config = dict(
    balance_loss=0.000443,
    vocab_size=35476,
    parallel_block=False,
    schedule='wsd',
    decay_shape='linear',
    dataset='wikipedia_en',
)
Below are experts of layer 4 (counted from 0) of a mixture-of-experts language model. Rows are named router (the router's row for the expert), gate (a neuron's input weights, with its number), up (a neuron's input weights, with its number), down (a neuron's output weights, with its number) and show model dimensions 288-383. Each number is 200 + 40 x the weight over its row's rms, rounded and kept within 0 to 999.
After each expert's rows: a language model's description of what the expert responds to; "mostly gets" lists some tokens that are sent to it at least half of the time. This comes from a sample of Wikipedia text that the model never trained on.

# expert 46
router,201,272,205,141,209,214,177,132,240,236,123,139,235,157,218,201,102,138,231,149,256,217,140,236,217,154,165,214,144,187,222,259,176,235,177,169,185,236,134,119,283,123,280,226,175,175,206,182,236,186,238,212,182,229,193,209,205,170,200,145,228,184,234,184,163,198,202,222,187,154,188,145,173,178,170,170,207,270,164,157,168,188,195,167,273,182,158,162,187,125,173,170,241,270,186,181
gate8,214,197,215,211,228,199,239,225,204,223,226,239,190,191,194,140,287,215,258,207,213,155,276,203,216,170,256,246,229,239,187,133,160,235,136,124,272,151,200,222,121,219,152,128,250,177,234,221,250,168,149,239,263,237,215,179,168,210,187,234,178,252,168,208,192,232,176,254,206,156,193,216,204,193,175,179,175,178,195,226,150,299,155,268,256,165,254,172,122,272,225,203,137,257,253,129
up8,219,162,260,211,210,242,235,212,235,210,214,184,207,148,223,228,298,204,229,218,217,166,226,172,191,232,281,248,209,250,221,121,150,182,129,161,280,170,210,247,159,222,182,157,235,238,239,240,240,230,184,207,285,236,249,176,171,185,187,225,212,251,208,219,159,298,175,234,174,162,225,207,244,240,184,239,186,203,204,270,162,287,127,271,255,146,271,181,156,296,220,189,154,206,251,128
down8,254,145,183,248,198,146,180,258,231,216,171,247,224,185,190,212,197,241,194,158,170,152,209,269,258,233,169,196,226,143,168,227,176,168,191,202,210,200,172,202,152,200,178,194,217,250,110,144,182,275,236,135,239,214,232,194,241,204,171,243,184,221,209,222,119,169,227,239,195,215,202,130,223,175,241,215,178,199,188,224,248,248,244,174,211,117,214,278,158,254,146,231,229,184,220,162
Line breaks ending sentences, list items or table rows, plus table separator rows and headers like chronology, offices, constituency.
mostly gets: "|---|---|---|---|", "|---|---|---|---|---|---|", " offices", "|---|---|---|---|---|---|---|", " chronology", "|---|---|---|---|---|"

# expert 31
router,143,262,213,150,217,230,178,145,248,121,149,204,241,230,199,183,186,228,149,236,242,191,153,250,148,229,191,193,254,196,215,213,188,200,228,221,156,231,202,128,192,161,190,186,155,202,194,133,145,180,181,185,220,130,277,186,221,240,179,225,238,164,247,234,215,263,126,138,135,244,266,204,244,279,256,123,208,143,200,244,145,139,182,203,171,212,205,148,144,169,215,176,174,231,146,254
gate0,147,296,156,189,280,264,328,195,120,187,154,207,161,204,224,141,265,212,213,154,255,211,260,229,188,233,214,298,225,249,182,182,172,169,195,215,217,171,139,168,193,189,145,155,195,180,253,153,259,210,218,223,122,228,242,198,253,189,187,147,174,184,148,247,159,174,161,165,211,243,222,190,225,231,202,255,184,246,196,174,155,219,212,223,255,186,218,153,205,210,196,220,144,208,189,203
up0,200,148,224,268,164,223,194,215,144,278,218,146,230,132,158,151,210,200,187,222,169,235,210,287,212,234,187,175,275,239,213,189,231,213,236,179,187,131,314,164,209,208,235,232,235,246,192,209,214,235,155,342,150,216,119,203,238,194,159,175,161,233,160,215,251,254,217,212,248,146,254,185,251,139,197,221,158,171,226,256,141,254,221,183,166,168,188,237,206,262,221,170,175,160,192,233
down0,236,154,186,240,132,253,190,166,183,172,167,208,183,218,182,187,275,163,181,164,209,189,199,260,227,199,256,189,241,140,245,271,190,179,198,162,144,168,159,152,181,241,207,236,133,185,175,278,195,195,277,237,225,225,238,117,212,207,244,176,201,222,234,219,207,219,166,273,250,144,186,227,237,237,169,181,183,214,154,260,228,172,194,207,151,193,237,243,257,245,181,169,228,155,181,201
The word by after Preceded, Succeeded or passive verbs such as directed, and blank lines between tables and the next section.
mostly gets: " by", " By", "By", "\n", " without"

# expert 2
router,280,265,169,188,143,219,173,259,255,168,194,178,238,224,215,159,198,257,258,178,158,117,159,195,150,172,191,191,245,269,226,173,161,289,195,188,207,126,197,213,187,164,167,178,209,190,178,192,203,202,159,169,124,243,222,265,127,134,216,201,168,213,207,230,188,124,203,181,234,158,291,191,212,203,206,169,243,182,175,264,237,209,154,243,138,142,196,242,276,164,210,163,155,168,234,177
gate0,217,257,177,258,253,221,171,224,176,251,183,198,210,228,168,187,253,230,215,264,130,206,107,230,203,113,272,183,297,170,200,220,151,233,232,230,227,255,160,234,157,140,210,182,174,213,234,179,182,200,177,172,169,225,185,177,237,133,190,172,254,197,190,202,211,190,181,169,122,225,142,200,203,201,109,138,247,125,138,195,264,221,160,211,208,175,208,197,203,209,136,243,142,201,220,221
up0,183,128,203,236,200,217,240,131,175,140,179,237,205,222,234,214,130,279,128,122,201,193,204,199,173,217,226,200,217,248,194,183,239,221,174,232,128,178,294,187,173,281,174,154,245,174,154,164,202,197,103,253,214,166,185,136,138,220,186,185,115,139,212,164,214,169,125,239,219,226,191,214,150,267,230,208,171,227,248,171,205,206,211,190,163,220,156,162,203,128,171,136,164,181,141,167
down0,129,172,254,146,149,171,218,154,137,246,270,245,206,190,173,159,214,169,218,171,296,234,167,169,196,177,222,274,169,167,216,194,152,229,248,185,158,199,219,147,258,168,217,175,170,193,217,239,197,158,203,212,273,144,163,185,229,203,227,163,127,231,204,193,64,124,207,156,194,208,157,191,164,171,211,162,106,212,256,192,194,265,176,195,180,198,245,173,188,207,166,219,139,205,274,210
Column bars, colons and dashes in wiki tables and infobox lists, e.g. medal rows "Gold medal – first place |", "- Sport: Athletics", sports stat tables.
mostly gets: " •", "):", ":", " Bronze", " ·"

# expert 51
router,171,183,189,293,152,158,176,190,141,155,170,132,173,159,197,218,268,183,287,253,239,174,182,213,166,210,145,186,267,222,186,166,270,248,171,117,234,239,193,130,199,185,192,140,194,200,223,212,174,178,214,144,258,215,175,184,207,180,168,212,194,211,171,248,177,170,219,251,176,222,244,166,112,251,243,214,190,227,225,218,179,224,129,264,184,236,230,154,218,144,208,181,285,213,238,245
gate0,223,220,202,132,207,199,181,228,273,167,155,203,236,202,197,183,265,275,173,147,177,180,183,234,154,248,208,179,153,229,249,207,230,263,196,135,166,182,148,204,231,229,272,233,251,137,189,211,243,223,172,189,187,215,194,165,131,267,261,216,214,136,103,151,203,205,136,140,219,255,201,238,216,181,169,174,195,181,250,178,236,172,261,256,133,165,226,228,135,162,235,172,209,188,189,221
up0,203,269,164,197,194,200,188,216,237,191,183,208,180,200,218,197,238,277,254,160,170,255,135,226,152,290,233,128,114,192,201,226,187,231,196,240,163,199,121,253,134,205,224,264,203,182,213,210,207,273,219,245,198,125,236,194,162,243,248,265,229,182,201,208,217,220,157,240,148,249,179,194,198,132,181,221,193,183,211,185,216,173,272,217,181,243,253,285,162,261,151,129,223,188,173,201
down0,182,179,199,219,99,176,194,113,121,225,152,195,198,218,231,163,218,210,197,170,238,219,148,232,115,200,177,210,137,197,142,186,209,219,205,137,121,250,115,248,188,257,143,262,298,216,189,265,255,151,183,228,222,274,200,271,201,180,149,213,129,176,326,156,203,176,197,140,243,132,262,225,181,221,241,156,236,202,208,132,245,148,206,170,225,183,238,253,188,131,205,185,182,222,207,254
Number words two, three, four, half and related quantifiers counting terms, seats or members, mostly in elections and politics text.
mostly gets: " two", " three", " four", " five", " six", " half"

# expert 17
router,189,184,229,236,218,197,169,213,203,210,169,188,165,222,217,209,230,161,232,142,251,248,195,169,135,191,151,177,209,190,228,228,230,225,192,248,160,180,220,231,232,226,173,238,229,175,215,254,202,271,213,260,170,219,221,228,202,228,185,167,142,271,181,197,239,180,168,175,146,251,260,219,169,145,238,223,261,143,185,214,202,191,205,196,209,248,155,212,169,187,235,241,168,230,120,211
gate0,189,188,194,143,187,165,133,201,235,282,170,203,208,108,147,131,206,193,153,197,177,211,204,205,237,155,265,161,218,197,207,145,158,211,249,208,226,214,275,172,190,195,229,141,177,108,241,189,233,211,270,182,208,208,236,286,175,209,225,131,180,238,186,240,172,210,261,115,256,114,238,187,217,175,175,269,175,167,187,144,202,197,193,243,140,290,194,208,230,217,154,170,188,230,192,132
up0,157,147,162,169,233,194,197,218,214,240,202,237,240,126,191,135,199,194,185,214,154,199,220,110,167,204,293,230,235,114,185,216,150,216,271,198,210,247,246,162,187,201,212,140,249,173,177,208,200,168,221,131,190,149,197,196,237,207,213,179,210,198,185,276,134,185,183,132,235,171,177,290,221,193,181,230,221,193,212,153,208,204,208,214,178,252,186,208,229,133,222,162,205,265,176,135
down0,205,213,227,167,209,247,244,201,250,238,171,290,234,217,165,172,173,248,172,197,182,169,209,193,148,150,250,169,188,131,216,232,187,169,195,227,243,283,169,200,119,194,207,161,147,207,180,214,172,180,196,157,190,190,233,176,279,180,269,229,161,159,185,273,223,231,214,210,147,125,163,190,225,209,207,121,229,274,172,153,263,177,259,248,179,273,177,163,235,219,255,163,288,191,137,217
The word the, mostly after prepositions like of, in, on, especially "some of the", "six of the"; also these, those, its.
mostly gets: " the", " The", "The", "the", " our", " Les"

# expert 28
router,133,198,193,173,232,157,190,234,220,260,191,271,204,193,197,165,253,150,257,127,206,267,235,188,240,165,233,188,160,233,184,267,232,186,218,214,211,168,143,222,269,220,241,251,216,243,163,244,237,161,188,121,244,156,195,254,131,246,238,248,171,214,181,213,270,212,255,197,156,217,159,211,164,173,217,247,197,214,215,191,255,212,188,173,156,231,264,155,218,182,235,163,168,215,239,194
gate0,156,114,170,223,129,184,198,194,192,235,265,125,262,210,186,181,143,148,263,209,232,203,242,232,193,198,142,178,229,231,178,158,202,113,178,227,177,153,195,226,167,239,83,207,206,239,188,207,232,236,235,139,165,173,201,211,239,222,219,201,245,195,227,176,237,228,199,240,191,158,182,184,286,233,195,175,186,180,275,240,197,280,205,219,213,242,209,154,147,178,181,121,237,182,262,134
up0,198,141,165,243,203,162,257,241,214,286,250,161,273,235,256,180,208,173,174,175,151,161,192,206,175,221,186,220,196,214,203,194,191,213,191,241,131,209,200,183,187,253,164,204,146,151,220,210,214,151,250,133,138,185,212,194,309,182,255,130,225,221,206,219,194,230,158,170,270,163,181,191,191,142,141,227,108,186,274,200,230,230,108,168,169,177,143,168,126,233,184,156,213,224,189,232
down0,280,211,124,239,142,87,172,194,287,238,134,171,147,179,159,221,247,211,178,204,160,201,196,234,156,236,215,171,169,140,173,166,190,224,234,140,179,195,223,200,177,185,172,157,251,176,148,192,260,237,212,194,233,252,148,185,178,185,189,207,158,241,189,196,124,79,200,132,181,230,197,181,264,241,270,275,230,205,217,203,162,243,242,206,201,177,195,191,238,198,174,278,213,127,96,181
Nouns for creative works or occupations, usually after "the": film, album, series, song, book, singer, footballer, and heading words like Production.
mostly gets: " film", " album", " song", " music", " Film", " book"

# expert 20
router,207,221,155,181,188,234,245,168,178,184,209,160,167,203,177,211,227,164,178,206,169,188,241,220,253,158,215,198,229,230,141,138,228,240,134,202,170,269,118,203,297,145,199,167,219,136,162,174,189,266,152,298,258,274,227,225,171,154,198,181,153,141,184,193,231,254,265,204,170,200,222,204,133,264,194,196,191,270,274,129,199,203,209,146,124,168,153,190,166,189,206,172,164,124,284,238
gate0,188,192,225,232,223,252,249,219,212,242,99,175,177,234,183,270,181,207,219,201,98,203,159,247,156,135,236,189,202,163,231,152,171,190,213,273,217,116,235,251,161,214,202,210,239,191,224,202,165,255,158,266,222,143,150,207,199,268,170,152,196,235,148,200,198,254,175,205,172,205,237,202,211,212,164,194,124,146,198,224,244,238,232,145,216,224,141,222,208,282,222,183,285,152,181,208
up0,160,205,117,182,180,257,191,154,251,296,194,167,218,258,157,274,197,223,135,261,130,249,153,240,202,111,199,195,195,169,241,130,200,257,174,229,200,165,171,240,132,240,117,150,178,245,174,217,226,243,208,226,146,169,191,182,185,273,197,87,184,187,201,209,255,218,198,242,85,162,174,155,128,243,173,209,184,135,168,192,232,225,181,152,162,236,113,189,198,179,208,180,265,110,215,162
down0,172,188,238,169,196,242,178,192,179,143,238,188,203,244,249,244,140,202,213,154,175,148,185,142,170,159,202,220,181,149,173,165,178,123,138,252,109,204,178,272,150,237,194,196,199,255,196,163,198,198,198,230,227,183,202,248,186,172,150,217,281,204,165,164,191,211,187,211,132,195,210,174,194,208,155,227,214,132,148,168,300,178,210,231,182,229,147,162,200,149,201,209,227,204,175,225
Unit and number tokens in stats and tables: km, kg, %, mm, sq mi, curling score cells, decimal digits, "Interactive image" in chemistry infoboxes.
mostly gets: " kg", " ±%", "%", " Votes", " mm", "km"

# expert 27
router,188,178,206,209,223,164,207,280,216,136,241,180,206,142,223,139,174,184,272,188,125,201,240,199,225,171,214,271,126,165,141,191,198,179,251,148,213,177,200,198,211,200,272,204,261,264,210,177,226,151,192,146,227,182,242,178,206,220,212,282,242,218,156,215,180,126,261,285,164,196,262,211,143,188,208,256,241,240,193,233,119,164,147,275,173,231,182,165,258,240,167,144,222,217,251,216
gate0,242,124,200,239,150,211,105,118,205,191,186,191,116,226,250,176,217,198,199,210,126,165,185,214,254,228,238,237,221,291,234,176,195,219,168,261,200,148,323,145,173,226,187,203,230,165,222,155,134,192,222,159,180,206,233,225,206,219,247,220,148,215,257,231,225,199,177,243,177,237,209,230,129,201,290,229,246,160,206,222,171,179,127,274,277,169,121,208,143,181,293,165,218,161,180,207
up0,201,142,135,213,164,158,177,195,220,270,144,177,165,184,181,192,183,219,168,243,175,215,131,200,203,263,254,234,226,242,178,147,289,236,192,185,172,210,284,220,195,192,224,208,235,229,223,118,227,231,300,190,151,230,185,219,197,246,233,203,211,264,260,204,227,207,219,216,183,227,186,192,245,266,174,164,226,198,248,229,205,227,163,305,212,191,175,228,205,152,264,191,204,173,198,178
down0,187,239,172,170,161,130,193,160,142,217,161,205,204,182,212,252,224,164,269,204,258,142,246,196,243,168,179,171,243,247,184,186,213,213,210,232,202,149,173,164,266,285,168,240,262,230,194,133,148,147,240,205,200,214,244,222,164,214,286,251,211,172,232,221,227,213,187,179,183,195,179,133,213,174,206,131,266,218,238,169,146,208,179,188,269,290,182,277,219,165,198,222,218,160,139,146
Opening parentheses and brackets after a name or title, typically before birth years, ages, dates or translations: (born 1975), (aged 67), (2011).
mostly gets: " (", "(", " [", "{", " (\"", " (#"

# expert 54
router,213,177,186,220,239,263,258,238,174,213,243,140,208,218,209,218,226,207,189,188,235,157,226,199,120,164,146,188,243,185,219,176,224,222,162,234,156,126,140,175,153,259,194,222,232,176,166,195,218,207,249,231,171,230,196,218,293,129,212,230,204,196,172,201,178,180,165,155,160,147,262,204,198,240,207,185,265,99,133,264,167,179,246,197,188,250,102,198,213,181,227,196,264,190,238,261
gate0,224,263,203,143,229,170,173,218,143,173,224,157,152,134,257,224,188,195,153,180,208,161,212,210,215,178,210,249,165,222,167,171,195,189,171,152,208,221,192,213,202,227,222,179,193,197,233,231,240,143,181,193,211,261,182,198,200,177,217,128,182,157,185,256,233,232,200,174,186,297,210,119,193,225,179,249,181,185,220,225,190,171,229,190,248,201,230,169,159,204,230,195,191,188,185,203
up0,159,166,269,269,172,208,262,164,253,197,152,254,242,167,156,213,212,153,242,217,168,232,174,206,229,228,180,175,145,122,233,143,131,237,170,182,201,232,142,196,169,190,154,202,115,196,158,227,153,201,224,234,215,216,261,125,215,170,172,225,210,248,224,171,160,189,156,237,193,148,184,296,238,215,152,130,180,274,243,248,245,270,264,267,196,232,217,218,149,197,113,207,198,200,150,191
down0,193,134,206,191,210,201,130,104,162,189,235,193,289,250,258,186,187,174,197,183,146,225,178,147,270,194,215,160,164,197,167,228,204,214,265,240,137,103,196,170,163,231,212,230,160,162,168,182,205,147,182,241,188,163,189,206,204,190,247,176,153,191,210,180,262,174,202,259,167,158,245,174,315,192,282,179,185,189,180,244,194,213,130,179,192,163,196,135,146,230,273,176,178,224,175,204
"the" before proper place or institution names in geographic articles (of the Central District), plus American, British, and New York.
mostly gets: " American", " York", " British", " Australian", " London", " Canadian"

# expert 34
router,164,231,179,258,237,188,131,125,237,214,220,246,186,205,236,180,216,198,224,178,258,215,195,216,214,256,166,156,118,205,204,146,263,227,183,203,186,190,169,147,240,230,233,220,251,196,185,236,166,217,144,218,174,110,259,206,167,208,182,201,202,194,160,190,201,220,189,209,167,261,210,243,239,202,171,268,233,194,239,276,175,214,232,262,174,227,243,135,180,186,253,240,284,160,289,138
gate0,182,215,256,137,198,137,227,231,167,230,188,175,146,204,265,135,232,109,187,233,169,216,220,200,208,253,166,210,136,252,157,223,227,189,199,207,239,237,142,190,237,184,164,278,229,229,230,200,200,208,199,238,200,153,168,227,215,180,231,237,124,191,187,215,171,180,207,229,232,196,269,153,226,183,229,249,209,252,201,191,193,152,190,150,120,186,99,220,262,274,172,192,169,232,198,138
up0,245,179,187,213,248,253,245,187,272,147,165,162,269,180,205,154,123,194,174,153,246,207,221,283,208,234,196,200,228,238,232,197,250,166,265,152,201,158,307,138,132,168,230,162,177,210,217,251,181,145,169,253,153,242,212,227,209,221,242,187,254,162,207,236,193,162,214,150,171,180,194,238,212,202,202,167,219,176,152,193,196,251,178,217,168,187,219,200,130,153,232,226,202,158,190,215
down0,185,218,131,138,149,266,244,282,256,117,156,220,165,259,220,267,219,176,161,148,184,196,203,210,235,189,176,165,174,195,146,168,202,174,188,206,195,186,217,231,163,124,189,176,188,164,258,220,200,277,157,193,207,206,241,215,168,174,191,273,185,216,186,182,219,207,233,206,247,159,226,226,238,191,223,198,195,212,262,161,205,168,228,161,243,264,217,226,216,238,188,219,207,194,241,199
Verbs and function words in sports game accounts, such as won, lost, defeated, scoring, sending, with articles and commas in match reports.
mostly gets: " winning", " won", " losing", " voted", " scoring", " assists"

# expert 59
router,176,246,175,144,234,158,209,229,111,223,236,233,175,197,212,180,217,150,252,192,222,249,231,158,164,148,186,191,249,183,212,241,132,245,241,198,264,148,198,175,223,256,151,225,164,198,218,172,211,221,288,194,200,207,237,170,178,144,175,185,204,181,235,155,169,174,133,190,211,244,259,182,162,186,220,226,231,192,148,232,232,201,174,129,238,201,217,270,231,247,231,202,258,250,223,226
gate8,232,149,261,239,188,230,198,197,119,202,222,230,206,182,156,193,143,156,282,257,162,237,270,139,149,104,205,203,208,181,232,235,116,222,198,207,147,207,193,156,165,200,234,197,214,234,169,224,130,136,242,269,221,202,202,164,181,195,157,209,204,219,159,180,210,232,196,138,200,101,215,256,216,160,165,165,142,111,274,204,198,233,258,153,199,314,281,154,169,224,158,174,220,169,181,263
up8,179,264,238,240,181,198,222,163,208,227,165,148,117,155,163,113,270,290,198,248,191,163,191,223,203,273,205,142,160,249,207,199,289,206,236,239,170,165,295,205,173,243,222,168,267,156,236,122,279,194,167,195,115,224,241,175,220,148,218,183,251,145,205,200,221,182,202,204,204,235,147,214,210,233,242,127,257,299,200,126,188,222,202,247,234,186,149,176,242,119,188,172,152,177,234,178
down8,198,225,241,154,203,235,184,269,185,206,175,267,211,204,216,261,206,170,175,203,228,175,199,242,239,208,164,198,241,145,200,222,167,157,247,209,184,197,236,213,252,224,252,140,116,253,243,273,201,155,148,231,191,179,238,151,147,271,201,179,209,292,218,204,242,244,136,157,195,230,228,247,127,219,182,226,166,156,240,222,169,146,229,208,250,166,228,134,222,189,196,198,216,145,215,188
Later words of multiword proper names for places and institutions, e.g. New York, New England, United States, National Register, Barat College.
mostly gets: " States", " Philippines", " China", " Angeles", " York", " Italy"

# expert 44
router,197,151,212,220,134,271,124,183,250,239,202,201,150,196,189,239,189,276,167,214,188,208,215,167,172,214,176,246,175,212,256,155,148,91,173,196,206,201,208,196,165,254,157,256,173,213,245,153,188,236,149,184,158,239,149,192,205,271,227,174,207,177,211,178,234,224,207,229,228,197,213,201,248,258,263,152,151,115,208,177,227,184,207,157,203,186,119,220,155,179,139,160,186,154,255,241
gate0,195,241,194,161,176,140,272,187,248,186,249,154,191,169,185,219,201,131,193,231,113,199,162,256,155,231,166,224,181,193,172,183,170,273,200,208,175,161,208,215,277,120,288,182,188,233,170,186,210,191,208,136,246,227,166,212,243,147,170,175,258,142,173,206,156,101,250,215,233,191,239,210,128,242,235,259,236,204,146,182,210,186,256,258,204,256,199,198,182,209,261,164,238,206,194,158
up0,223,163,211,236,226,249,129,197,163,235,158,248,221,210,202,202,200,256,184,176,260,196,233,142,247,183,228,190,212,202,206,216,217,147,184,182,211,199,197,156,106,261,135,208,209,207,219,187,211,202,206,263,177,166,233,179,158,261,236,229,164,285,228,174,276,310,143,179,182,202,205,180,266,159,143,128,160,203,257,223,165,241,136,166,198,153,194,204,218,222,149,217,198,228,201,231
down0,156,226,192,149,204,289,173,218,284,256,245,220,177,191,159,170,278,243,141,194,271,226,143,271,214,239,228,252,196,162,166,226,188,218,171,205,239,215,178,270,127,287,248,158,187,195,244,92,263,212,187,214,168,138,170,212,255,173,209,196,112,203,212,288,184,172,202,150,184,126,145,240,222,135,226,193,210,175,248,185,253,274,149,153,295,180,183,231,141,255,185,264,191,157,246,238
Verb endings and participles like -ized, -ated, -led, built, created, developed, plus infobox heads "Design period", "Win–loss record", "Technical data".
mostly gets: " built", " period", " created", " developed", " process", "ized"

# expert 45
router,149,196,171,188,210,173,175,254,196,199,194,196,136,231,212,187,144,198,257,197,156,155,143,124,238,230,240,152,213,171,186,259,202,250,205,141,195,162,184,258,209,240,212,300,204,202,220,158,190,129,258,156,275,204,182,184,159,170,262,275,208,111,165,192,177,119,227,199,198,148,202,267,125,233,202,202,233,186,220,195,267,241,139,147,227,225,186,180,242,220,169,183,117,115,204,237
gate0,242,235,224,206,248,225,199,192,196,163,168,191,164,238,176,186,188,144,154,192,184,215,229,173,169,258,209,213,214,187,134,203,212,157,213,187,195,285,190,185,185,256,224,205,169,238,212,241,210,168,161,287,163,185,287,151,139,125,203,241,156,168,180,238,216,198,244,160,177,166,252,168,198,199,179,237,166,203,153,224,202,266,226,201,153,204,155,118,142,273,206,180,192,256,150,271
up0,230,150,118,256,221,140,200,169,189,217,200,216,213,199,220,234,237,156,228,166,290,175,198,163,136,182,188,234,184,177,265,159,169,248,177,179,138,173,170,258,274,159,179,152,184,164,131,243,158,236,215,237,198,161,209,210,199,235,198,233,227,268,222,251,175,237,207,208,199,232,177,257,193,113,154,156,187,190,153,235,142,138,194,207,248,200,286,173,230,125,215,305,224,236,256,130
down0,136,179,218,220,191,229,161,157,176,184,221,212,201,239,221,178,116,172,211,166,159,241,195,259,157,181,101,167,198,206,205,233,166,253,231,147,174,192,202,187,213,263,155,174,214,145,200,168,216,215,190,183,190,236,207,201,254,179,174,122,173,201,160,225,177,199,199,180,209,103,198,188,207,137,206,213,245,267,225,144,221,157,137,237,159,253,151,237,202,210,127,206,218,183,188,173
Words in biography openings and infoboxes describing careers: three-time, long-time, debut, best known for, published, American football; also year digits.
mostly gets: "time", " published", " debut", " drama", " Won", "language"

# expert 30
router,230,274,187,246,151,195,219,242,199,170,141,193,193,210,224,232,219,166,230,175,102,246,256,194,178,267,240,190,215,186,217,262,162,191,182,170,283,198,177,232,131,235,217,267,209,273,176,162,202,163,274,158,224,170,255,142,244,189,255,264,162,194,284,281,264,204,142,229,128,227,233,152,202,248,203,152,204,188,165,223,173,213,182,155,190,191,220,156,197,193,240,240,220,180,160,195
gate22,224,234,296,198,165,164,168,287,217,238,155,227,208,160,183,258,188,184,154,251,242,178,150,152,108,238,222,302,191,191,236,318,156,108,126,251,231,155,198,154,190,261,210,246,262,215,237,207,199,261,168,188,120,168,202,191,154,192,199,144,190,284,215,195,219,211,176,240,182,230,210,226,135,200,154,156,213,236,212,253,176,184,93,259,169,135,198,222,210,250,147,242,246,211,195,206
up22,122,174,167,171,257,189,226,156,130,190,188,203,182,238,195,220,209,210,219,205,290,285,212,174,175,258,204,222,126,230,184,279,156,168,176,189,237,222,189,221,186,164,168,237,197,160,179,247,214,167,204,214,221,176,240,162,126,203,287,280,188,205,191,190,211,247,228,191,244,190,176,227,219,152,170,176,225,204,205,146,190,181,241,171,235,199,183,196,238,277,185,209,165,145,165,200
down22,164,181,194,214,251,283,187,137,246,297,250,214,260,224,101,204,208,259,130,233,198,143,277,160,212,191,261,219,168,128,244,215,210,195,164,168,197,198,193,277,168,134,253,170,185,201,218,239,223,128,193,204,118,154,180,241,257,193,126,138,183,256,156,226,278,158,212,146,214,139,206,93,106,150,236,257,157,245,188,231,219,156,232,250,154,193,151,238,220,191,187,240,238,222,298,211
Verbs and prepositions in biographies after "he"/"she" about careers, such as served, appointed, left, graduated, plays as, resident of.
mostly gets: " appointed", " graduated", " serving", " remained", " served", " resigned"

# expert 63
router,201,195,150,277,190,172,214,224,209,251,168,155,208,188,161,198,225,199,247,221,203,273,174,186,131,206,246,234,199,208,217,201,246,264,228,228,179,205,203,246,244,91,256,216,268,130,189,160,280,245,224,180,270,250,250,144,210,126,151,163,247,225,179,186,243,138,235,287,217,170,193,236,102,230,229,209,188,275,230,220,274,179,111,224,185,237,177,188,179,208,296,259,223,144,175,210
gate0,235,190,207,180,174,185,230,224,185,174,122,217,124,238,282,202,168,196,209,266,182,187,223,179,148,190,294,202,239,195,183,224,224,182,154,260,198,178,220,255,209,225,201,204,265,228,181,199,154,215,172,115,253,186,174,234,164,223,223,220,147,171,241,180,150,207,141,141,214,252,172,227,196,231,162,134,210,219,181,152,166,122,151,171,196,211,196,159,116,188,217,253,199,175,267,202
up0,230,129,214,176,219,157,167,187,226,202,252,129,242,238,264,234,263,181,169,212,139,245,325,170,159,178,200,190,263,208,166,226,288,143,165,201,263,179,256,149,140,202,147,233,158,141,251,288,209,115,259,148,232,194,249,229,198,224,179,225,207,216,243,257,225,242,154,161,227,172,239,209,202,181,177,193,257,218,205,235,215,161,222,213,277,254,168,195,134,217,156,212,166,134,199,186
down0,196,201,197,218,121,171,208,189,251,208,181,216,290,180,178,193,200,98,183,307,140,258,162,163,177,169,177,181,150,128,202,176,244,187,186,194,218,203,167,167,255,158,248,149,146,207,189,275,213,212,228,168,215,175,177,217,242,224,178,237,191,209,171,169,164,210,254,141,179,231,197,212,230,168,234,205,210,189,142,246,170,182,202,180,152,136,218,201,208,185,214,265,179,181,199,196
Ordinal and sequence words such as first, second, last, final, new, original, and ordinal suffixes th, nd, rd, as in 5th century.
mostly gets: " first", " new", " second", " final", " last", " third"

# expert 24
router,273,165,247,146,264,181,258,265,250,194,262,258,239,237,140,139,191,184,213,153,194,221,278,241,167,231,164,184,181,160,195,275,178,192,225,195,193,182,137,226,184,121,268,210,151,242,163,231,242,179,198,130,161,163,183,248,198,194,189,292,253,216,221,181,224,231,247,266,187,199,218,152,238,161,145,243,160,191,214,223,186,171,201,272,153,202,222,239,153,221,213,196,202,202,238,173
gate0,277,254,201,200,256,221,143,180,280,211,120,203,221,186,204,192,283,217,217,241,232,140,207,171,137,203,236,178,295,267,160,196,246,224,175,244,164,147,213,284,206,198,208,225,168,254,251,238,201,208,171,209,107,246,151,138,216,272,252,224,209,122,176,242,275,224,180,300,147,230,94,258,203,204,214,159,197,223,138,196,182,104,182,182,319,122,207,76,197,187,219,202,172,176,148,284
up0,214,246,153,201,280,161,189,219,181,170,181,195,266,191,188,243,207,182,219,177,216,145,268,189,177,234,235,87,192,156,194,230,164,248,150,164,206,205,160,162,169,178,221,201,150,255,127,150,200,173,183,223,256,173,239,196,170,189,192,212,204,230,172,219,166,193,192,194,202,180,290,210,175,197,188,249,226,226,238,185,222,169,261,201,157,218,92,261,242,147,224,192,118,168,137,161
down0,164,183,252,184,270,142,212,194,173,241,227,184,219,104,199,151,168,209,208,189,186,212,206,219,198,147,163,238,159,124,187,239,143,225,166,246,191,213,179,239,195,185,246,130,163,158,160,219,176,158,184,176,186,295,240,149,176,170,183,192,191,191,169,179,161,232,214,219,140,202,189,192,208,185,189,239,152,192,147,217,212,189,196,229,186,263,138,183,208,230,158,152,207,212,96,165
Hyphens, en dashes and slashes joining words or numbers, such as four-story, 2–2 scores, bass/treble, and list-item dashes after line breaks.
mostly gets: "–", "-", "/", " et", "—", "}{"